{
  "moe_layers": [1, 3, 5, 7],
  "normalize_top_k": true,
  "routed_scale": 1.41,
  "balance_loss": 0.0139,
  "balance_bias": false,
  "router_bias": true,
  "lr_router": 0.000928,
  "norm": "rmsnorm",
  "norm_eps": 1e-06,
  "learning_rate": 0.000585,
  "beta1": 0.9,
  "max_steps": 7571,
  "dataset": "wikipedia_en"
}
Below are experts of layer 5 (counted from 0) of a mixture-of-experts language model. Rows are named router (the router's row for the expert) and show model dimensions 0-127. Each number is 500 + 40 x the weight over its row's rms, rounded and kept within 0 to 999. Numbers have three digits each.
After each expert's rows: "comes after" lists some tokens at least twice as common just before its tokens as in all text. This comes from a sample of Wikipedia text that the model never trained on. Tokens count by the router's weight.

# expert 87
router:459441491532486501488496491524508474550521553423523534528509496552553462574472404447502482552436509510505473585440553513502511522459508507490537425428470507472517464447486531482480511516452506432588493439460483482506518570529521519527568467576535584553527368521507519524512493446542481486505509494511516500525559459443522471571572496456461551574477470472462507562452561472624550451503
comes after: " of", " as", " his", " for", " was", " and"

# expert 81
router:474467434526460529453459506530519568521555529447514555587529450494511448572467518439550498516519553510526481529469559553513582485502559502502504450462499535465481480481428487463544545485465525484549542540465508544432498561500465538482491482541515551574525432456516515485528515483534497496556525522488516459584491472436493532495561400496481526560450515458488508546482552469601508497460
comes after: " a", " ", " the", " and", " Party", " Total"

# expert 27
router:487499493512468520444462462509501535504513602492513553496558473520519450564511445470509479558495473500488420512502557479491522484534530503524472437486477552447432494450404532477528518545490547470552495470473494518485540581534512558501482446519540564552500457524553501490537499492527519478511578452511498497558613514453518477497508489435424538562471493461466530584463579466536519463451
comes after: " a", " to", " and", " an", " his", " he"

# expert 59
router:445407488567470513470547525445498562479500498445555488496512472529513476500465447500526507562473559451442466515471528534521521480466570525527492458464477514504463472447442549485500443561505659532574515449532532486480528523519491538469541465563578542549542388470521517457536528447551462468533537441521520477519461501504524494556620468403492523540452547512483512526476501424594528486459
comes after: " |", "-", " by", " USA", " and", " by:"

# expert 42
router:486526485518468504495431441459483564449508526520523490479515452561515494790518462545506535550524501471420452521469554479480509511448523518483455488464473507449466492475451531486480494535479462491523530460551510586518546510488583529546487499493551599534540432470452493448551519429528489429506531487518538487538603497488519531519495472461455536555428469464520488506445524432512501436487
comes after: "\n", "-", ";", ")", " information", " details"

# expert 79
router:490476492527482509430522492472505531517458456543539516502548469514466479549474445460491500565454503490546491490483560503516482502502511454597520457470459524460490432471471524501512503543456499510528542460553488471470547580533485508504573538574534510555571489481546474461557500452498485448508523481507523507496551494467511454543582446513425505561488550483470562556491599383522536444454
comes after: "\n", " MF", " FW", " DF", " Full", " Binomial"

# expert 52
router:501508471498465475484485470475523577537558517460473526538546439580486481519506492499601483556487511521510452537482537484487593485490531494529478429467501524456504491487412471485537542502447485515469517493540493536471542496580492461509526466537522555515496462464549496477563542429528541454541530492489556453474553502466548483529561466455474525537482520505445534530473508435559567490487
comes after: " the", " a", " as", " National", " American", " Prime"

# expert 90
router:434503559521489544511457466521476499488519560434504534470504524503567475643441473486507503524460485485505445520474506502515536507462556536553512424513487546479516478467511537499448482523505435483528585492483501530484520555518527565565593482536534524495510391484552477493494509472481493469528583468516532448528544430489531448560503457452451559516490505479415532573457484434600484468407
comes after: "\n", " ==", "===", "==", " ===", "s=="

# expert 5
router:418505497507438522460516461529529520515503501523520538497503494475522483538495496475511512555428505454478460553466519514482498517490491552534516504491477545480462490424430532495551513503472548485543561516476515476521556536549501535538564474549534533551470411533572520505509495492487465496518525437558487470519618452490576496506582490494481572563472506415487513570510490452607505491512
comes after: "\n", " and", "\n ", "th", " 1st", " 3rd"

# expert 66
router:476499447503440541425496497454519510512547528457509517503541421503548480466498484491575488556486539503507495478483517498521497526497500541500513442521450523489488453484465512514517530555497501453565530496515499493424550571510492515455479438554553495541528389526542455502527543410509502511518553436504517479512552483443537436514509482486439544506513530459519532544431521448557574475458
comes after: "\n", "-", " his", "\n ", " son", " Directed"

# expert 95
router:457469467485448502483480465447525534584523509437511516495536466555522428512459487456549520504430520486451461508463553575498531480453535520583476503526426507490470503442439569475505490483465454488542583483528516520493496524511468551513523415535544515506556464457516516459542551442479522471527547458574488458548604465443544522549559459453501529516468511454446492571447582330546508415460
comes after: " =", ".", "s.", ").", "\".", ".\""

# expert 65
router:486451476520492462478435483464474508487521584454538520504589485540521437617492444474546499482429495484519477523486517538524542483540498531518462447492462573488514460496432564419502492544459555464511531508498515529524543623573526485560562488552517561542530389511555476531534510509540483492535516474543544447561521478481559484457550501449459521530474467481441504529469552383476541498448
comes after: " |", " ", "|---|---|---|---|", "|---|---|---|---|---|---|", " 0", "|---|---|---|---|---|"

# expert 60
router:464462469493469488532417518419502527523535506401493556492505497502510515654479492511506510506421524519464481533470535528530534505488527539491472492531478542437478497473450569490539484493470566506550579449546465596485538521579498522498549505461526577557547440512528511511559548488515497447547507468530530443547479512471586503518537470456464521524444497434477520486468463483556526474489
comes after: " of", " the", "-", " de", ":", " at"

# expert 93
router:485460462482472452483491472539478497504473543476521519592531481482559514636466471465494528556442524482471495508481516515509513493475528496493463443467493527448497442467407525445468524547415654499555512427524563529471560539512489494505570491529525626514570404460484433495524495466549512456505532512519488435522582499458531498535524474465517569547496555469470500485510516509544516456457
comes after: " |", " $", " 1,", "°", " 2,", " more"

# expert 7
router:453485508502449540451528500492575552505527532438521545505526465567510454567485417477530470557442493511477458567479516516475491471474569529528433458503486508467475472487397535471498582541459570523500563533498548502459565583526507487580530420540572565533511411524504477478536510480524459436514514477532509495551565450444559494521536485476450510542472557486429507507472538476549482476441
comes after: " in", " of", " at", " on", " to", " the"

# expert 21
router:429515503495503505485473442506513536561497534445531520504524479534551476508482446490526519554460525502489411564459479528479492474477513557539515479459477595424433529482455523513471458551467552496548578492537558482507548625551509499558605468556518554502541435547511482537506519422503538473495513461509560467515588439461589464513559470411471534565432472480488521544514524395540512460436
comes after: " as", " with", " is", " in", " for", " and"

# expert 2
router:474506487532518502480421475496499475579522538411505507497517498482557498548494471499512511518443501477542475493494519481547488480475539585486469476470512513472453471495479532471462418537455442488503530408512513520488551545490474471513547447544549590523557427520558484451510537495524495503555512484523492476548515462493588478500570423473482516528489475461512530499450526392589483472514
comes after: " |", " /", "″N", ":", " +", " W"

# expert 64
router:431470451513472523439546458503538564567504511501521541532499544571525456576474440475511494552472510513507418598467534490477484457514542481516467449422450541461480507468434554480458495529452572399560564489470448564482563633568505528527550464556553586506509467455483489490510521462529495448520544450509572485551572459447543449525543499445461543537456505439443491528474557459526496468460
comes after: " of", " the", " a", ".", " The", " with"

# expert 69
router:481493502525478528426442457468532567530473579534518478490564530537548529659436496505510500505422560502528471526477517510521567477503547546551493491489473534465500486482512515493485483527475472531499542533522542528511565552529504492569540455568566570547506395507551504512505512493482518490545516474544538444506554432508559518479576447441441523539471525470431502518499515406507512450453
comes after: " |", " ", "|", "°W", " railway", "66"

# expert 62
router:440463521536436485469532484449572531471497513495554522530510432504513515546453443511529498548457499506472472567457562492485497488497536509546489414468456541439466499515481477532504560496478535469535573478507525534469550626609513547531478462516538557526572429506501480505523527468600492459461517450492534493545490475471518489588523486489449491533454521446482545524493506472570516457448
comes after: "\n", " January", " in", " March", " November", "In"

# expert 76
router:461495463520464511477511457490538520524505545490527542491509470576515443571465408455513500543423518489434430543485531489458535472489578551512471431457456508444496491487399550472488562564428503462567561484494520529460577583564514557533548422553554576528526461501534462490525540425532467448521509470509510465568563477434535497509532479450455538529448542484465488518457544473549497473449
comes after: " of", " for", " with", " in", " to", "."

# expert 75
router:439466480515478490426491458447473526492508546511539519551527518498485524453467452482489519546458531518542465539446516472464497466513524541536532398512466557494480463448514514509549538529452524462571522476567517527479570591497536540459550480557586488562519424548573492481510524445495466514509521461511554507518591445409531494559539434477474531571484547492491522565493548416553518453462
comes after: "\n", "\"", " known", ")", " (199", " 1."

# expert 16
router:432480442483497476448500573482506550490521576480525533486528469530514476566451507448505465530466533509465477477482521483484540505509510517466484489463462516450502461448450541520499564495473519460524534514518501485485604586552505525516508496484552539535550410470567498512528505507506463472540553431532554504542530470431531543539528440453434575569518509445482487519479545450604532453457
comes after: " |", " ", " Votes", " A;", " H;", " Title"

# expert 49
router:429467466458490470423456513527492526517496559493531547489567488516540494636479433472528446546427526512541465526481543524488536524504577540537528466537523519483450491443454485460507488533431518507462552557513535513482524571499556490549538435528570591535520415506522481510536499480538504502506528474497490436516559469457523482490578496449447556530505517482461495507484497513563542500418
comes after: "|", " in", " the", "–19", " (18", " from"

# expert 18
router:489431432484465450492490490523538564469511508462521473485510522551505508597513493452506507576538533522514467555557586505464511439522542486492523459465474499471494499490404539429467497494503543518500535451450471534470581589561474556507487505496517534563539450490563511527540483485537478525494469472561521452584522484517509503509537531523438575561427490477448516485502567458595446461504
comes after: "\n", " See", " P", "|", " E", " "

# expert 68
router:468482510514494536442495473537470516534508521492523510496490470527487545588476463478533478550451521519436437531463507472479499504489521563530522439480488557484473496476450521586516475551491512486526543544532545499507606607575463582476533491572570553522551442512526514513544498453469483495463524460522560488521552451428527527534572434429434520539483530425503542508487565498576509435475
comes after: " is", "-", " a", "),", " Candidate", " was"

# expert 28
router:491464455499465471493488494527559543560553543471532540462496454516527449551497465504539474541498525513529437506491563515518540498508540558542467435409488521486500464468450560468489488500508568471527553447519487525522542535532482497524530444518499556523519462509502491446521478451533465458502506480488541461522547495443564515497582480445424555495500516508540510561514530398571518473412
comes after: " |", "|", " United", " 3:", "8", " .4"

# expert 45
router:486486538491471487488519483496494490517524560453545493475543454552526464583508494477548469540504494483521437531458564494527539457526492530495427462426432523462500446488488555473503523548486506421525519527515480533480510598516461525477491464535589546545541405515532463484512514468543479480507554479534533475501496493469557479526546475475480521498532429455439537520484484381487512513490
comes after: " 0", " 1", " ", " 2", " —", " 3"

# expert 20
router:466490488516514532437430423480505546544528554510481543483538514539485478523501449514541499555498559558516488542471593493530528493504545480511470465446496578442501471521441538485508502524471535476504540523540461567434539564515495491509517479569555578533510437484550492480541507424541469432579553477529527512560556492444555470516562426453470559540509511446435481544457484521595556458435
comes after: " the", " The", " a", "The", " this", " %"

# expert 35
router:457426478488536523489391436461506516514550557416476537521490474530438472671517498488517527516458497520548460568497542462501568509500580489512470473490474559508500436451500526489535482485472527482517537469516530518475546539506515535492512493515506548547499448532570544493496516420526449432567521485549529447547539481446494487462538491429475493486466503450449516559486515500575515502478
comes after: " a", " the", " and", " The", "'s", " l"

# expert 22
router:506496476524471485439436430495516513636504542486515507552533447511498529716455447447568531582488515472579493524466570524511488491495559560516515431462492546485489472436458481531481442564484469484502566488499473488473543506467483499520526429595531590566549458487545480492510517425505502450509539441494511453511493486472570480495550464461476571523443480455534491532497539434542506497445
comes after: " It", " it", " is", " which", " was", " are"

# expert 89
router:441463410563505522406519519541550536623503526452518570509517471496533465444487457482532507555451515509529449612483541522498482463509527540554495410499515553433467478448448551481468518495431502501492582469538448552501522538516501509469535473577566519540499420471492540490526520461537485464506554506529538443590579478454533491523565473478453517523487561510458519528467534464524509471459
comes after: " the", " United", " of", " a", " and", " New"

# expert 85
router:485488443476452543465395489444518541555490516453537511512548498542508462610473465463535457584465536503473397508488507490531481497532537529554502494526461515503474473455447528428496538522496487547481590514506521519439564521551482500511533465503550569543542425532517514494572494478548538495512535510518497483526517525467536509546566448504450525562524495505513534511476572480571546449487
comes after: "|", " |", " December", " October", " Chart", " January"

# expert 74
router:493527505560489465491434508499490559608491547511490499507565391503494528575479467445518506572434526468524443512463534517511527498502545520540534449454483560457473448448474513514523444546557471465522550485514519444508538512516452500535479471598526570552551453492545510467532510476550460479513561434517500460531540506489537485496607464472444552540444506444491490547469499397565533464485
comes after: " was", " he", " He", " who", " is", " and"

# expert 40
router:465518502498503507415477519495528505540533561422543539530511513565488525565418482497508503581425531472572435475475521512572509471433519527514462433476485529521554457457465503449518556491447546544491548484515482505461565600522555513579496493582548566536541375533521449467489474454534446512513553469540572492471475505466590504495556451520461576545469490452530482500501523508542535516434
comes after: " ", "-", " Yes", " Racing", ")", " Name"

# expert 67
router:445458444474477487502467488456463529503512487485516527476506473548489466558518434486529469547470557456555503548470512519503536479543542540502494501492473497494476468473421527543505541485479508437533563429521555547482574563560510609476573446486526597579520450495564527500514480479493487473558514477548466457504489445481535500519496459459485536516477448459456524545472531437556501458450
comes after: " |", " S", "-", "S", " O", "|"

# expert 57
router:475482504476461507464510473483552560519539524456539537512531411534465481631443461490525517565444465467454483536437562474465492487521552556520469424476462559447528512493477482551507516570458513497555550516540528497476501498586515506509546500532540531530563446462569467473562528489548488488528536474476528466488530474509514470551567448424442527552455498520439500605482468495540527460489
comes after: "\n", " ", "|", "-", " No.", " •"

# expert 6
router:442465452518506493475519505432494545480510549503537523482524477563529502541420480487465542560453528505411446569457567494481518528484505553514452456465462476513533489459491572542499505540516475553545515482517512505529511526533518526510601464572548563531525416468594426479548511488527453490529553459515538497531512502516552432525523466476468524525479521507490562576479541479553534442443
comes after: "\n", "-", "\n ", " loan", " town", " 2003"